Experts of a small language model.
Experts: 80 experts in each of 13 layers, 96 PolyReLU neurons an expert, 4 picks a token, a shared expert of 128 neurons.
Below are experts of layer 4 (counted from 0) of a mixture-of-experts language model. Rows are named router (the router's row for the expert), up (a neuron's input weights, with its number) and show model dimensions 0-255. Each number is 200 + 20 x the weight over its row's rms, rounded and kept within 0 to 999.
Before each expert's rows: a language model's description of what the expert responds to. This comes from a sample of Wikipedia text that the model never trained on.

# expert 35
Description: Table separators, coordinates (°N), and phrase starters like including, about, at least, born and died in parenthetical life dates.
router,209,230,209,171,156,214,187,186,201,205,174,184,188,222,222,201,209,173,180,178,168,226,214,201,215,155,243,203,219,183,186,190,208,210,242,208,182,175,187,228,179,201,202,201,195,210,216,177,185,201,207,212,188,255,188,216,196,201,216,216,190,215,214,192,208,184,176,240,209,178,203,212,229,193,187,228,180,165,201,205,167,219,174,234,196,209,224,224,213,215,166,191,181,209,209,240,188,171,184,230,224,217,186,197,199,168,177,216,156,206,194,212,192,176,176,209,194,189,194,166,218,186,193,211,185,184,224,207,195,195,239,204,170,191,192,212,229,226,231,194,164,157,203,211,206,240,184,196,191,231,175,238,198,210,219,213,219,188,202,181,218,229,209,231,196,169,191,210,178,196,200,198,189,174,172,213,184,184,214,168,196,236,189,204,166,187,220,226,187,199,188,168,237,212,194,209,194,173,170,194,203,194,194,180,195,214,213,168,230,196,201,210,231,228,158,199,190,196,215,187,181,184,185,185,240,202,193,199,204,181,210,225,188,176,202,213,180,221,193,200,221,193,200,180,181,215,224,168,191,214,254,203,200,209,198,208
up0,166,187,203,161,187,234,212,170,184,202,217,209,211,189,204,214,229,204,187,224,184,211,153,199,199,253,198,208,205,187,179,168,194,200,209,165,197,211,215,209,162,195,189,225,196,244,185,206,167,167,196,177,206,172,217,201,182,211,198,183,171,193,215,194,206,216,177,194,187,244,208,217,204,217,210,193,158,179,218,230,220,227,194,180,211,241,208,187,201,162,192,183,195,239,227,224,154,200,207,185,223,211,178,188,183,195,152,212,200,206,228,216,197,181,174,204,202,165,164,191,198,197,197,200,204,190,231,201,192,212,213,209,179,202,207,197,196,211,211,197,187,190,184,198,135,200,198,195,179,201,188,212,170,175,178,182,196,182,222,224,168,204,200,223,195,201,221,199,202,205,244,181,178,225,210,237,192,201,181,206,200,203,236,208,238,206,190,210,189,224,230,223,207,221,186,203,176,245,187,195,197,207,226,199,206,181,198,198,203,208,196,193,213,189,183,200,178,190,203,185,256,164,196,222,215,213,183,206,230,220,224,213,200,205,176,204,182,211,246,159,224,220,186,188,248,212,209,226,182,205,187,218,216,213,202,217

# expert 56
Description: Word-final suffixes completing longer words, such as -ing, -ation, -ically, -ated, -ments, as in consult-ing, acceler-ated, bas-ements.
router,180,233,162,205,201,193,175,177,178,208,186,217,200,214,141,206,212,198,208,203,226,211,195,228,208,195,202,207,215,237,180,197,222,197,220,196,213,214,181,210,193,209,218,199,196,210,191,217,210,235,201,209,197,186,181,204,182,207,182,139,171,204,182,253,203,221,210,209,210,221,186,199,186,167,167,231,190,238,185,231,198,230,172,206,226,199,234,197,162,177,174,192,202,226,215,207,178,193,196,195,183,140,185,230,221,207,163,212,206,194,208,194,180,201,184,230,196,207,197,219,176,224,157,224,199,197,202,221,208,265,188,181,197,186,190,185,205,184,165,223,206,218,195,227,170,226,215,194,192,194,222,201,180,214,199,174,214,218,187,215,182,198,199,188,236,205,199,217,192,183,218,207,208,189,178,203,211,217,210,205,230,174,233,196,199,225,191,175,211,184,228,203,190,187,185,227,184,182,206,179,190,169,180,213,207,160,195,227,177,183,243,178,201,194,202,233,212,161,190,227,201,193,178,240,225,179,179,184,190,218,175,202,201,235,205,213,178,163,197,209,191,203,220,211,213,179,183,200,181,205,189,218,169,218,224,211
up0,193,226,194,233,173,181,193,187,197,208,234,196,225,196,226,227,170,260,182,204,186,184,197,208,219,183,206,218,207,211,244,201,224,252,225,187,220,177,189,186,194,220,211,204,200,207,183,183,226,216,221,165,176,241,211,199,190,172,165,194,236,199,213,207,194,174,202,206,190,209,236,213,222,175,206,222,209,220,201,198,220,220,200,233,206,203,205,205,187,191,215,171,201,174,199,183,211,219,184,196,215,178,194,204,215,165,186,145,226,214,232,212,197,183,211,201,175,182,195,197,199,221,188,214,221,182,193,206,196,184,170,190,193,193,208,162,192,241,191,188,202,196,198,232,178,168,203,220,229,175,206,224,188,201,214,219,203,199,157,161,180,207,229,187,200,206,215,243,223,209,223,237,214,191,191,205,201,191,186,214,193,204,190,192,182,196,182,204,189,189,232,189,216,213,176,236,233,190,234,187,186,188,207,177,184,196,208,203,184,188,205,209,189,157,201,230,158,205,195,245,245,233,203,228,223,191,175,202,215,200,169,189,196,202,180,213,193,174,194,221,217,215,209,195,224,173,238,191,169,227,195,228,185,182,178,218

# expert 44
Description: Cell-separating pipes and semicolons in tables and semicolon-delimited stat rows, such as racing results, vote counts and team lineups.
router,204,204,228,237,200,175,200,218,143,214,181,202,204,208,205,211,196,187,190,224,192,217,229,171,168,220,150,196,224,181,177,166,203,211,219,181,234,216,215,221,231,209,193,174,208,194,167,199,186,217,202,184,174,225,233,216,183,173,205,179,192,163,208,185,220,218,188,207,229,227,199,187,223,185,195,213,222,184,211,206,177,237,158,200,193,170,206,225,202,186,163,193,192,177,206,171,196,209,162,171,215,220,186,191,229,178,186,203,183,175,174,213,172,235,205,202,194,197,232,167,164,189,187,231,222,189,211,184,227,177,196,204,198,217,198,224,198,154,201,191,211,223,188,183,223,211,184,219,193,188,185,224,213,222,222,150,165,180,220,185,188,207,204,214,188,195,234,214,189,187,206,202,241,239,196,242,197,194,215,189,187,226,235,209,196,211,212,183,218,213,193,199,195,201,227,202,205,166,223,166,183,192,165,213,208,184,194,189,184,191,203,180,192,183,201,179,209,185,230,166,217,175,222,206,165,208,194,188,188,191,218,190,230,214,235,210,186,205,216,210,180,214,175,206,201,173,181,194,220,210,199,227,200,237,193,218
up0,225,195,212,209,215,210,167,198,209,168,204,189,204,199,176,185,217,238,235,234,173,218,230,181,207,179,188,179,214,180,187,188,218,190,188,179,178,182,204,227,204,199,177,189,213,191,214,189,198,222,207,201,200,205,201,217,179,191,206,230,194,203,220,198,222,192,207,197,186,201,178,206,185,203,235,181,217,199,224,216,205,197,227,204,172,191,242,201,181,168,178,220,226,166,198,208,174,221,194,185,179,222,156,235,189,184,214,239,195,196,177,211,194,196,158,211,187,146,197,191,183,234,209,189,183,189,227,193,221,210,209,205,227,179,201,193,184,192,159,217,192,195,157,215,201,193,205,252,231,199,212,196,200,193,226,222,230,210,188,185,193,212,218,192,204,193,210,203,231,223,215,174,186,220,238,185,190,155,226,230,215,215,216,234,200,202,202,199,203,183,216,171,185,202,214,179,196,194,222,195,209,220,225,204,183,187,199,202,224,227,181,218,211,209,206,189,207,239,202,187,187,190,229,217,181,233,186,175,166,175,229,199,247,191,181,227,171,231,215,235,207,200,244,188,170,223,217,265,203,232,197,200,198,182,223,196

# expert 46
Description: Prepositions of, to, for, from after nouns like part or member, and the for piece inside enforced, reinforced, aforementioned.
router,217,183,211,176,188,195,159,190,206,195,180,208,170,185,219,201,224,224,181,197,166,202,196,187,208,209,197,223,248,155,200,213,223,203,204,191,165,194,205,212,192,232,152,211,208,190,208,223,172,204,201,171,216,220,195,204,190,180,191,239,166,220,207,217,215,171,182,206,221,188,193,219,211,218,178,215,179,180,205,228,179,186,186,206,157,227,238,227,207,189,175,197,169,173,199,213,180,180,202,239,226,170,188,197,197,191,208,230,169,178,220,184,190,222,231,213,202,191,188,251,188,229,175,175,209,198,223,223,228,211,224,182,193,196,186,221,212,203,236,188,212,176,210,190,200,229,208,173,227,209,184,221,204,246,223,201,203,215,220,218,190,234,198,192,196,169,187,214,205,184,181,213,211,183,175,195,200,181,216,208,203,182,154,195,164,198,216,228,211,200,170,158,202,209,222,215,207,210,189,202,200,183,215,226,233,200,202,195,223,204,213,230,192,204,190,218,212,181,221,198,188,174,225,156,218,167,215,163,203,203,211,228,221,193,178,213,180,222,183,191,215,212,181,222,171,221,212,182,183,208,245,213,209,213,207,232
up0,235,215,203,163,199,191,172,206,204,211,176,208,188,204,185,175,174,212,194,180,172,201,205,187,184,227,185,208,210,216,179,199,228,188,196,218,198,204,202,208,183,239,175,213,189,241,144,205,203,205,166,181,185,181,197,204,207,161,215,203,220,228,215,184,201,213,208,225,243,209,186,181,166,205,204,183,166,187,186,198,188,207,203,205,185,208,203,221,189,203,206,233,178,177,163,167,221,172,208,180,188,163,182,191,230,199,190,220,182,204,215,193,198,199,202,174,205,215,172,194,208,221,183,179,241,184,244,224,218,204,199,225,189,216,184,247,208,219,211,193,199,181,211,185,183,196,201,191,175,172,190,214,235,199,229,190,187,171,220,215,197,197,186,198,220,220,190,192,183,219,200,205,186,191,192,187,185,190,216,173,218,187,211,173,150,187,215,192,189,205,151,192,193,207,213,171,170,174,227,225,236,184,208,162,226,201,232,165,225,203,229,209,200,204,182,216,255,200,206,173,214,212,190,193,197,224,212,210,207,206,234,205,180,223,203,182,170,207,185,211,228,162,199,227,166,160,219,179,213,208,252,215,196,176,221,204

# expert 0
Description: Articles and number words after prepositions, such as the, a, two, three, plus mid-word "a" pieces in foreign names like Thừa.
router,178,179,217,176,185,214,188,213,223,218,210,178,181,212,201,208,204,215,162,165,196,183,191,177,205,180,236,212,224,173,197,207,206,186,224,167,197,170,222,226,194,218,197,198,215,161,227,191,195,208,209,201,189,233,206,184,167,210,190,233,190,203,226,182,205,181,189,236,192,189,196,213,233,217,197,212,182,186,198,187,208,176,158,225,164,205,197,244,208,212,167,185,209,170,188,210,182,204,211,217,229,238,193,211,213,175,196,189,189,206,216,233,197,226,219,241,210,177,223,193,223,202,211,220,183,205,199,227,197,198,211,200,201,178,175,158,232,216,217,201,178,216,207,168,236,191,188,182,208,199,171,230,233,213,177,229,219,201,197,179,187,226,212,228,189,173,176,224,182,166,180,203,172,154,186,175,203,172,218,218,220,218,191,171,184,166,201,226,226,174,178,170,200,231,186,183,205,198,223,202,201,191,221,208,181,201,199,173,207,209,197,246,174,186,165,195,179,219,225,184,173,198,234,196,220,182,196,155,203,198,209,224,205,171,193,223,198,227,208,227,188,201,230,184,211,229,216,178,189,197,195,212,197,226,223,215
up0,172,217,198,189,195,193,194,198,178,226,182,215,192,200,173,196,195,195,218,216,192,185,201,200,188,176,211,197,186,170,231,191,156,211,190,188,190,252,228,229,178,168,190,194,202,216,203,218,186,183,196,198,182,200,206,224,181,225,201,221,164,185,170,156,232,191,233,246,202,202,192,221,191,209,198,179,177,184,203,200,207,223,179,215,169,195,213,221,182,196,226,195,217,165,206,211,220,210,231,177,206,215,227,193,172,201,182,207,236,207,214,246,192,208,187,230,239,201,207,191,199,221,243,227,207,208,219,188,207,200,209,189,183,235,203,185,231,224,187,161,212,226,233,221,209,236,202,175,198,204,221,211,180,223,226,191,217,198,195,198,199,195,216,199,213,206,263,179,161,198,203,173,246,225,219,223,205,204,150,203,171,179,184,204,209,206,225,194,198,209,224,199,179,167,176,202,225,215,174,195,220,189,192,190,165,191,210,193,183,202,198,211,202,225,242,222,224,185,197,238,221,164,203,190,176,192,192,232,186,162,196,200,190,184,217,179,213,190,204,206,215,209,188,212,215,194,203,192,211,174,184,162,199,239,227,218

# expert 22
Description: The word of after nouns, table cell separators, commas and numbers in tables, plus word-final pieces like ree in free.
router,201,190,203,203,165,177,213,180,243,236,174,181,187,205,229,233,226,218,172,189,177,193,200,173,203,182,236,194,217,161,223,210,188,198,221,204,194,165,200,234,192,230,173,221,192,173,229,178,190,209,220,201,212,231,202,191,173,209,225,237,186,227,202,197,202,175,160,224,232,185,196,229,207,175,210,212,183,177,224,146,165,176,181,219,189,235,203,226,239,235,217,177,205,186,200,218,187,206,200,205,216,235,206,186,201,182,228,218,176,203,203,200,196,212,188,232,202,164,200,230,197,201,212,204,189,205,200,204,234,163,209,207,218,196,196,212,220,219,208,183,167,203,205,175,220,220,189,178,224,229,172,203,195,211,223,223,209,181,208,192,207,222,195,220,188,183,186,233,172,165,213,219,176,161,164,171,189,185,223,211,225,218,182,207,185,178,207,223,190,163,159,176,230,221,198,179,224,181,192,206,195,198,225,195,187,221,223,184,201,202,198,219,194,188,176,169,179,208,210,194,179,195,221,193,221,172,198,185,192,211,198,245,196,191,194,227,197,212,172,225,221,211,224,208,175,208,225,198,209,222,206,190,224,207,195,216
up0,208,215,173,210,205,209,192,192,176,189,173,257,185,208,187,216,162,221,144,215,178,170,213,232,189,200,207,212,184,189,216,206,158,178,230,178,211,222,195,175,178,196,212,200,211,218,203,238,195,201,206,172,186,214,178,187,187,196,190,160,167,195,198,220,215,190,195,187,235,216,188,188,202,202,219,171,210,157,226,208,195,223,160,207,205,188,198,188,193,231,168,228,213,189,174,197,228,222,160,214,255,195,212,189,171,243,181,195,214,196,207,195,196,234,204,229,170,182,192,156,208,213,167,211,204,190,197,224,206,183,202,202,200,199,194,153,194,165,205,182,209,196,217,219,210,195,214,194,181,198,212,208,176,195,212,204,190,201,189,208,184,204,199,199,216,183,223,194,186,189,178,191,179,193,184,193,201,227,202,195,168,198,230,175,194,223,204,223,214,200,182,198,175,196,168,204,198,204,168,173,165,180,208,219,202,193,228,189,154,201,202,193,163,223,193,204,209,220,176,239,199,180,198,196,176,207,198,217,187,173,202,173,208,191,205,225,227,185,166,217,223,180,212,189,177,185,183,267,210,215,229,173,236,190,181,208

# expert 27
Description: Middle pieces of ordinary English words, such as ev-angel-ist, purs-uit, imp-air-ment, plus the invisible mark and ′ in map coordinates.
router,186,216,196,216,186,187,187,159,198,189,182,189,202,194,138,211,178,193,186,209,214,158,179,183,210,230,192,237,173,179,199,201,189,224,214,224,191,204,190,192,194,225,179,255,220,209,222,211,195,219,181,233,189,209,197,172,200,215,197,217,177,236,188,203,177,212,225,189,219,204,214,164,202,210,203,233,190,174,219,239,167,210,202,196,192,193,232,206,205,193,192,229,201,200,166,190,182,186,227,174,200,192,188,226,202,188,189,221,217,196,206,217,168,175,220,205,214,210,191,214,196,250,187,170,189,224,181,196,234,221,239,199,206,181,243,195,212,207,188,230,182,190,197,223,187,218,195,181,210,222,188,170,189,219,184,206,224,187,210,206,185,210,179,187,227,192,195,207,206,208,189,216,230,211,174,174,182,180,198,199,205,203,153,226,201,214,175,228,184,186,183,208,210,194,201,203,208,233,202,207,225,210,201,185,199,200,217,203,220,178,219,238,171,222,197,217,218,202,215,182,187,180,201,189,215,175,149,173,216,219,178,208,215,195,153,219,176,182,166,152,195,212,230,212,222,201,192,200,173,222,249,157,229,218,186,214
up0,189,186,180,188,198,181,197,216,168,184,182,232,191,212,202,170,207,211,174,194,205,184,182,230,240,189,160,206,195,188,173,229,194,226,191,243,210,163,162,214,191,206,218,224,218,201,188,171,223,189,216,202,225,218,185,188,222,203,222,192,207,221,205,184,222,242,201,208,184,195,174,178,222,174,189,234,203,218,188,199,169,215,219,206,158,209,179,196,212,183,200,201,206,258,186,182,221,213,203,242,224,165,201,156,228,184,246,209,211,216,223,218,199,183,183,197,216,223,179,210,219,203,218,196,182,194,216,196,201,156,208,210,155,168,208,203,202,194,207,202,221,230,235,229,176,204,220,213,199,195,173,196,210,184,247,195,224,208,190,211,222,173,206,214,214,176,231,188,201,172,198,192,168,201,187,232,241,207,204,217,185,196,219,165,197,199,175,213,197,165,214,207,185,235,196,186,229,234,175,207,159,190,215,195,184,193,191,191,209,224,227,192,189,219,185,207,178,211,194,202,220,199,206,158,212,209,220,195,168,230,180,191,192,192,199,201,169,202,198,190,205,222,195,192,252,192,211,162,194,201,188,185,180,217,223,205

# expert 20
Description: First names and surname or place-name pieces in running text, such as John, David, Anderson, -ford, -ley, City, York.
router,242,250,205,182,213,195,235,203,138,196,208,246,178,185,221,161,226,194,176,183,199,185,212,188,233,200,216,165,180,193,225,213,193,187,197,202,228,180,172,219,155,221,218,210,185,191,211,190,198,187,204,203,199,207,190,172,183,196,180,222,213,214,216,194,214,210,231,203,198,184,202,212,192,193,216,195,164,205,203,170,186,221,205,186,193,175,219,204,223,228,166,236,232,174,204,213,187,200,213,205,207,229,227,174,195,177,220,185,173,178,162,214,197,218,192,199,232,202,224,200,207,180,207,215,225,160,179,197,211,210,202,199,197,211,203,189,209,227,206,198,172,192,227,215,210,192,183,185,193,154,201,247,187,195,221,210,211,195,210,209,222,206,197,172,199,174,196,164,244,194,176,192,197,181,190,250,231,221,185,214,185,214,207,191,213,171,207,208,203,185,164,194,209,212,195,172,233,178,188,212,206,204,166,182,183,223,209,185,206,212,180,195,196,182,185,228,199,205,216,217,191,198,222,200,150,189,198,201,194,145,256,233,209,215,215,208,206,231,226,208,218,191,179,195,180,217,185,171,207,204,188,220,195,238,202,213
up0,194,178,177,211,235,211,195,181,206,177,194,193,167,164,226,180,182,185,210,181,160,203,234,196,205,171,205,179,230,223,180,212,174,210,190,211,217,191,183,178,175,221,216,216,223,199,213,191,232,248,181,220,190,208,184,231,168,211,210,197,221,157,159,201,196,243,194,198,182,193,170,184,197,144,200,202,209,216,185,190,199,200,208,184,239,204,129,207,190,205,214,181,220,185,233,192,195,223,247,193,227,204,214,196,182,200,224,228,169,178,214,209,188,202,175,177,232,200,201,178,192,220,189,201,154,185,199,209,201,210,208,207,168,220,211,199,210,200,166,212,214,219,215,211,174,183,183,210,180,204,185,162,200,216,204,234,200,209,221,224,193,163,203,203,188,187,196,185,190,170,194,192,193,194,210,187,189,196,188,211,177,173,232,210,203,177,188,172,224,186,199,153,184,199,240,180,205,186,221,207,179,213,199,172,228,219,230,155,228,181,193,197,184,203,188,206,194,193,189,215,223,224,193,208,180,213,202,212,225,174,218,211,184,224,220,194,200,212,205,177,221,187,231,185,213,181,200,220,174,208,235,193,220,186,196,161

# expert 45
Description: Short letter pieces inside foreign or rare names after an initial capital, such as Z-ab-usky, Michoac-án, Skå-lev-ik, D-r-iver.
router,227,207,172,190,212,209,197,199,222,214,220,212,205,225,187,211,194,209,184,191,202,187,228,226,190,189,194,187,202,200,210,198,215,181,198,202,215,225,184,203,187,181,212,177,209,199,216,225,241,191,219,187,183,200,182,210,168,195,231,174,190,200,186,169,168,214,219,200,207,224,179,234,202,193,232,190,191,228,175,211,221,178,214,175,191,204,178,197,193,203,213,215,207,191,202,222,259,182,212,179,198,202,206,170,214,253,186,144,213,182,186,223,172,193,226,219,215,179,207,195,167,219,208,230,169,167,218,202,198,198,178,183,209,211,177,190,188,167,206,178,173,210,212,204,196,204,173,228,192,163,213,181,214,196,214,221,213,218,189,203,231,199,205,182,215,224,217,173,171,201,211,190,168,213,248,187,185,217,211,207,199,182,232,194,208,215,184,188,257,173,206,220,178,194,214,225,199,175,206,200,216,201,220,170,170,188,211,188,167,237,189,147,177,165,220,232,179,204,176,196,197,232,207,193,180,214,206,224,220,217,221,167,194,200,197,200,185,176,243,243,240,214,205,203,183,187,162,168,214,193,173,214,201,197,213,176
up0,192,157,192,182,242,206,222,203,204,217,230,169,183,186,230,238,190,245,163,233,208,153,193,186,194,217,187,224,220,230,192,198,159,182,187,196,209,160,204,221,174,198,219,219,206,171,198,213,224,209,240,193,207,210,177,189,187,194,193,225,210,219,180,196,181,217,193,222,220,217,210,179,195,190,179,206,233,205,152,227,239,171,183,153,208,208,216,205,178,188,212,222,195,201,185,193,201,197,230,200,210,177,203,204,229,201,191,207,228,209,165,193,206,228,212,159,196,203,192,177,198,173,218,199,189,192,160,207,230,167,186,201,185,176,191,248,212,224,199,190,192,220,190,216,191,171,198,221,209,173,209,169,185,210,196,219,210,204,229,176,196,224,239,218,205,201,230,186,170,193,224,208,190,205,209,218,184,183,210,202,209,207,212,180,212,206,176,179,167,249,192,218,207,187,183,185,198,217,172,206,207,189,198,191,166,205,182,201,205,208,202,160,197,183,215,216,180,198,184,235,199,210,207,206,193,210,209,198,218,184,197,153,193,182,220,174,205,170,231,216,214,209,169,210,197,220,183,177,185,191,192,188,205,262,196,172

# expert 57
Description: Mixed pieces: in as a word part (s-in-ense, in-put), final periods, the, He, and table bars in technical and list text.
router,197,191,224,192,156,191,169,215,214,213,198,205,181,187,218,225,209,196,173,177,198,195,189,190,200,181,207,180,219,178,226,237,197,218,215,186,193,171,234,227,193,205,172,210,195,190,194,162,192,227,215,178,188,225,185,204,201,203,192,219,195,223,206,199,198,197,163,218,227,176,213,227,214,178,199,213,181,189,205,173,188,177,194,228,184,219,193,212,208,208,184,193,208,201,196,238,184,198,194,207,218,205,213,179,178,149,245,178,203,175,188,218,191,213,220,224,218,208,189,238,221,195,210,189,194,217,230,203,224,184,238,204,178,192,183,216,180,200,220,187,159,184,205,188,223,209,175,177,214,190,161,203,222,231,238,218,210,165,197,228,170,228,191,192,192,165,173,222,176,179,196,177,194,200,178,205,174,186,231,181,203,223,184,209,192,160,225,235,186,201,175,178,226,208,185,206,202,190,155,216,176,219,207,222,206,200,237,219,209,203,213,247,177,196,197,210,178,220,220,199,179,149,181,198,211,174,213,174,208,187,208,206,201,180,192,234,217,220,189,192,218,215,231,199,190,193,235,199,209,229,211,231,232,236,169,241
up0,215,203,199,182,189,221,201,200,215,165,223,197,190,179,220,213,190,197,224,220,200,199,213,193,180,190,198,193,202,220,197,228,200,185,188,172,169,190,186,218,198,210,172,237,177,191,172,200,199,184,195,182,193,203,205,219,213,199,170,181,226,219,181,203,158,158,184,205,197,190,210,198,203,240,191,193,214,187,208,219,241,176,214,167,186,188,181,195,192,196,189,177,186,176,215,230,200,177,211,183,202,183,208,175,163,178,216,164,183,222,172,189,224,189,230,166,212,229,231,218,187,168,198,198,214,210,193,182,205,202,182,157,169,192,196,210,170,181,206,185,209,167,178,204,192,180,196,203,176,207,190,203,189,178,226,201,209,192,210,212,216,174,214,200,257,217,204,195,253,215,189,218,230,216,213,193,168,228,166,161,176,178,187,236,209,213,204,196,199,238,221,187,208,147,207,203,172,211,192,198,188,220,174,183,177,187,164,194,194,215,168,236,199,210,187,171,204,143,209,259,196,185,181,191,190,197,208,226,214,194,213,225,208,192,183,213,195,197,176,179,237,216,162,220,212,234,208,208,192,194,186,183,174,197,212,218

# expert 1
Description: Determiners and quantity words opening a noun phrase, mostly a and an, plus the, two, first, their, new.
router,177,188,206,170,190,181,185,213,204,171,198,187,216,187,174,205,184,182,206,208,224,173,177,203,216,200,216,221,213,189,200,200,212,195,174,188,226,205,231,201,226,196,191,200,211,210,180,197,202,155,206,216,207,212,202,160,207,191,206,215,234,225,202,217,216,207,197,202,197,207,227,154,196,199,169,213,200,193,195,201,205,215,223,204,198,180,157,207,173,209,207,228,227,207,184,195,219,197,188,218,158,195,190,198,161,215,200,195,178,223,203,180,220,167,185,160,175,223,215,176,235,182,219,178,189,226,203,216,172,213,206,180,199,184,228,165,187,206,213,208,222,191,173,167,220,211,238,192,196,185,196,217,217,192,204,188,221,166,204,211,186,212,192,191,216,200,187,218,194,235,183,205,217,200,197,192,219,234,152,171,174,205,191,180,204,228,235,193,171,201,240,238,175,193,188,176,168,227,207,209,189,167,168,234,198,174,141,223,218,174,196,177,217,211,200,197,182,212,191,217,193,238,179,190,208,239,193,215,178,218,181,199,191,164,214,178,199,190,191,188,165,203,160,179,227,181,211,195,213,170,159,191,149,188,208,175
up0,227,221,190,246,214,193,217,221,217,208,197,208,185,216,188,230,174,185,198,214,183,211,236,167,221,199,221,235,225,201,206,184,186,183,227,196,208,196,175,205,192,190,226,213,203,202,251,196,215,213,238,184,192,198,206,216,176,170,204,203,155,208,213,192,160,180,183,190,230,229,221,208,203,208,195,234,183,205,206,237,195,213,210,208,173,247,190,178,231,204,195,155,208,188,209,197,197,186,217,203,225,195,176,223,193,229,221,194,209,191,177,204,219,164,198,222,173,194,199,232,209,226,199,216,158,222,210,202,212,177,197,220,235,170,243,193,224,208,218,176,175,206,199,200,177,209,203,189,225,228,216,194,187,204,204,192,209,223,181,185,186,215,216,193,208,198,208,215,191,189,233,189,184,159,227,180,193,196,209,209,226,194,214,222,181,227,203,196,165,210,171,236,212,194,187,209,193,192,192,187,191,176,162,179,199,219,203,206,213,196,201,187,207,197,184,194,164,218,208,177,177,195,220,277,208,216,161,208,236,237,196,151,209,219,186,208,196,198,183,198,207,228,227,209,196,206,211,192,195,239,198,202,220,192,173,242

# expert 49
Description: Mostly of, especially in "As of 2013" and "member of"; also word-initial pieces of capitalized table headings, like T-ier and Ser-ial.
router,223,229,186,175,189,223,204,168,224,205,229,199,210,204,235,207,208,229,215,246,168,200,158,193,212,192,225,175,188,212,223,202,192,201,177,173,189,203,193,197,233,186,200,163,194,185,198,172,220,158,212,155,210,219,192,172,194,202,195,241,218,214,172,196,184,172,169,223,184,205,239,228,223,212,214,187,209,186,190,158,220,203,220,224,178,203,176,198,238,192,173,184,197,200,198,198,191,220,189,189,175,220,213,185,199,187,215,182,190,234,219,209,170,210,200,203,177,231,217,224,178,162,193,207,185,188,222,192,220,167,197,176,180,189,203,200,199,207,207,178,202,174,185,191,185,196,204,210,236,202,193,223,191,179,226,211,186,229,209,239,191,192,200,201,160,239,213,217,223,229,157,209,179,180,183,207,222,188,171,201,193,196,186,209,201,181,204,200,223,187,182,180,209,211,193,189,201,227,173,208,225,197,208,211,202,212,206,214,173,218,195,210,207,175,175,221,197,220,213,231,181,194,243,190,174,181,207,244,227,162,198,214,218,182,211,221,223,209,188,198,230,231,141,207,198,219,198,206,210,189,239,161,212,203,208,177
up0,190,194,177,211,234,211,199,234,184,173,218,170,215,167,213,201,214,197,152,282,193,195,191,175,204,192,187,186,226,235,207,181,203,205,224,170,227,208,229,180,208,193,216,196,203,189,176,192,198,203,208,220,203,204,177,186,206,174,234,212,201,195,174,203,189,187,185,226,190,202,221,204,178,189,207,206,209,231,225,165,164,177,189,180,211,223,172,194,191,218,173,231,183,184,174,188,182,204,199,184,197,200,223,222,196,241,165,212,204,175,153,176,209,216,215,189,193,181,214,219,211,164,177,215,209,217,197,188,193,196,199,215,211,208,223,228,192,221,207,213,231,197,201,216,214,181,220,229,203,159,218,230,217,195,206,157,211,212,218,206,210,178,201,219,210,189,181,196,209,243,189,184,183,194,179,210,223,174,209,236,184,194,177,191,228,179,226,220,201,202,194,199,188,171,221,183,199,223,207,194,186,170,196,242,201,229,177,180,212,212,149,211,219,196,184,215,203,172,231,207,207,207,224,223,174,235,212,225,170,196,206,187,184,201,192,198,203,208,209,190,201,171,164,220,192,172,209,181,204,158,221,183,172,156,190,200

# expert 50
Description: Plural and noun suffixes like -ations, -ates, -ants, plus year digits after 19 or 20, and States after United.
router,197,161,223,199,198,170,192,204,216,213,170,170,209,206,201,203,217,185,214,175,182,205,215,168,219,186,219,190,205,154,195,208,192,186,232,190,182,168,195,221,161,203,203,212,175,179,214,173,184,234,213,208,218,236,198,216,209,181,228,199,181,238,203,209,219,192,189,231,225,171,191,219,215,197,185,221,192,176,218,188,173,171,203,239,143,225,199,215,213,224,185,176,183,186,223,223,181,183,200,208,184,230,187,198,224,178,240,209,193,165,204,204,202,201,196,210,200,180,182,223,184,198,182,214,199,211,203,222,226,193,231,209,205,174,188,221,231,225,215,185,180,197,200,187,208,214,183,199,202,232,159,214,204,225,209,204,215,210,214,202,178,218,184,198,188,182,168,212,179,158,214,219,188,185,178,179,195,186,241,205,227,218,180,224,175,183,208,222,191,202,170,156,222,218,195,194,191,182,201,205,194,189,199,216,188,235,214,201,231,210,216,235,178,216,177,175,190,212,214,178,184,181,194,183,210,185,204,150,161,204,181,229,207,163,183,220,177,240,200,215,217,194,236,230,184,217,196,203,207,214,246,219,226,221,187,222
up0,203,246,231,201,199,209,167,203,173,192,188,213,225,216,209,176,185,195,199,209,199,204,192,211,191,216,207,218,221,186,208,241,209,187,215,189,196,219,196,207,210,209,175,220,163,202,227,177,162,174,185,225,216,211,179,162,199,190,215,198,233,206,209,216,198,194,176,204,203,213,208,224,196,197,238,195,210,221,198,202,174,194,217,187,192,198,180,229,172,232,242,215,197,206,210,211,205,158,232,201,183,191,168,214,189,169,217,209,187,159,223,216,239,193,210,162,196,184,200,189,195,212,210,226,204,181,175,192,190,229,191,209,187,268,182,205,214,202,186,181,178,199,218,162,213,226,190,182,227,174,185,218,197,209,213,167,206,207,186,208,157,176,188,196,220,235,182,179,225,191,209,172,224,230,209,212,225,199,212,191,192,205,188,199,212,184,166,225,163,173,199,218,196,230,192,208,191,195,182,216,212,172,178,220,196,210,227,217,212,202,196,192,201,222,206,216,188,238,211,241,197,180,198,203,195,218,203,244,189,144,204,237,214,213,205,178,189,213,198,169,212,199,221,180,205,180,213,208,185,134,224,159,208,205,197,223